Experts of a small language model.
Size: 14 layers, width 768, vocabulary 8192, 166M parameters.
Experts: 16 experts in each of 14 layers, 256 SwiGLU neurons an expert, 2 picks a token, a softmax router.
Training: a variant of SOAP for the experts, 573M tokens.
Below are experts of layer 10 (counted from 0) of a mixture-of-experts language model. Rows are named router (the router's row for the expert) and show model dimensions 480-575. Each number is 128 + 24 x the weight over its row's rms, rounded and kept within 0 to 255. Numbers have three digits each.
After each expert's rows: a language model's description of what the expert responds to. This comes from a sample of Wikipedia text that the model never trained on.

# expert 0
router:159140095181156138105094124150158170132122113128124154104125132113127130083121124115130115175106154149114128090137149151125100095150109174141107115152098103132136162112167150099173130160113142142121144099112126119154148107134148146117123117131120152151144158070081131138148185145118123113
What it handles: Person role nouns. Nouns and suffixes naming people by role or relation, such as members, player, President, coach, -ist, -er, -ants.

# expert 7
router:153103116101123148115176147149133136117136140141132132103145142168113133098127123112172130131129102132105127125143117099090146143075138128116111159153145122152123107155174135158157121109121145147160115109133094105132101146136174124136136143112116102095158111141099134069138126162140159151
What it handles: Abstract noun heads. Nouns and noun suffixes after the or a, often followed by of, such as film, album, government, production, development, -ity.

# expert 2
router:119165106110116091113120135125148117098097079114145149131141096132120122096111114113124146155163141149141124115095130043138112109131112120130124103121120124154174129102118131121123144120130131101091099078129138186146167150117130141118113111140122120122109125149166129140159111130107113176
What it handles: Table and list punctuation. Structural tokens in tables, infoboxes and lists: pipe separators, line breaks, leading hyphens, colons after field names like Prize money.

# expert 8
router:111130126141164141141121128131105122151172149117121112192175156111128103149113132088122109088133098116123111183123166117176145122165143155135131138120121151140100097109170100153117142091137149150119150184163100162160156166158091111117161093128145131117111122111129139128111109155164127173
What it handles: Geography and taxonomy fields. Direction words, place names, coordinate digits and list-item hyphens in infobox fields for locations, regions and species classification.

# expert 14
router:135117092148089152117091111113122132127154156146115087152119121160139121129128144105110121130113089128125106198189127105135109132156101106153107143109110118127097155092150170176100100137144134085115113136146086122106138133096145101082151149135114141182116136125146110183151139143154162121
What it handles: Word-initial fragments. Early pieces of longer words split by the tokenizer, such as d in delivered, inv in invasion, il in affiliation.

# expert 3
router:164134097091115138098111129150116152115120128158096165111132150145113148137111128145147172112141123143176140163146114165133097136101118148149090171086139127098109122159159114132128145068150121147146118128120152113128179151144160106100113106139089096129121140119090100119123130146176107093
What it handles: Table punctuation and numbers. Spaces, brackets, dashes and periods in tables, scores, dates and statistics, such as (4 E), 25–23, and spaces before years.

# expert 12
router:110127175092122139113088109103173066137112126123152142156105147148167176143137116120108123138125185141134153090122110106101102119133143114140184102119121098110150140142107124104097113167126147152097136140102143155099130126143119103143086114121162105167109097124148133114111079122131098062
What it handles: Commas and list separators. Commas, and, semicolons and parentheses separating names, dates and places in lists, e.g. June 6, 1991 or St. Louis, Missouri.

# expert 15
router:118094141155129146136115145126130145169089138145111137118099186138135102151127125120106113108158132119127159194104155135131139125079139127121163143149128166126160119124098153084052126154154116122142147121124116146143103093137106134150122145155155128136129161094126131118085179093156099145
What it handles: Foreign name beginnings. Capital letters and early pieces of foreign, often Slavic or Central European, personal names in sports lists, such as Kh, Sch, Svajda.

# expert 11
router:086118159133172128115124143142091097121090141132139113153136119171100107104131131128172134102152134126082104141180087192114131132126150135099137115144151105136147164088106103103150118143117114127119149117098146088141111117122111136145155094140105115158133109164121133136095141120113131129
What it handles: Adverbs, modals, negation. Adverbs, modals, negation and conjunctions, often in quoted titles or speech, such as not, never, can, but, really, shortly.

# expert 1
router:121121125137113140115138123123113128136154139109115095116150117101139146116130132142104109128128131118141153162144124059147130106127124127154151145107128121105095106139110124071138134128122116148171130100116148123103073119094125131102106157122121132091121131169124131112148153152079109130
What it handles: Consonant-initial word pieces. Early pieces of split words starting with c or p sounds, such as oc in democracy, disc, rec, sur, sych.

# expert 10
router:063167099116122109142101127103096116105145119176116183085121122102140146157111135167157120131096151126147111130091130164104139129142133151141108121125129166157129112119135119155149139145149121096126117126092133154164083155179113154116108143111133121133147130124156139132100147107145133137
What it handles: Numbers and years. Digits and number pieces in years, populations, statistics and tables, such as 201 plus 0, 700, 51.5.

# expert 6
router:119111116141141106150133136145118143120128125119134139121107121139127140133120109116121120138075141125114130114096123149149119115150118107174084155164123125098112069133121099155135147132133148084160101185133105113107120141126162131132139115122129116130145128137103095115182137126123149103
What it handles: Sports and career nouns. Content nouns and articles in sports and career narratives, like a before field goal, football, goal, loan, career, season terms.

# expert 13
router:158152121094117156141116128151108102125131099142149119148128108103115114148132119120147165105133108107105161111164138144154128151151132169083116093135104092157153097094106139119133100132125099133124161101142103110079143097109147143154149151127148154158129079116153140145160118159093142121
What it handles: Adjectives and participles. Descriptive adjectives and past participles after was, a or the, such as known, based, located, rounded, forked, grey.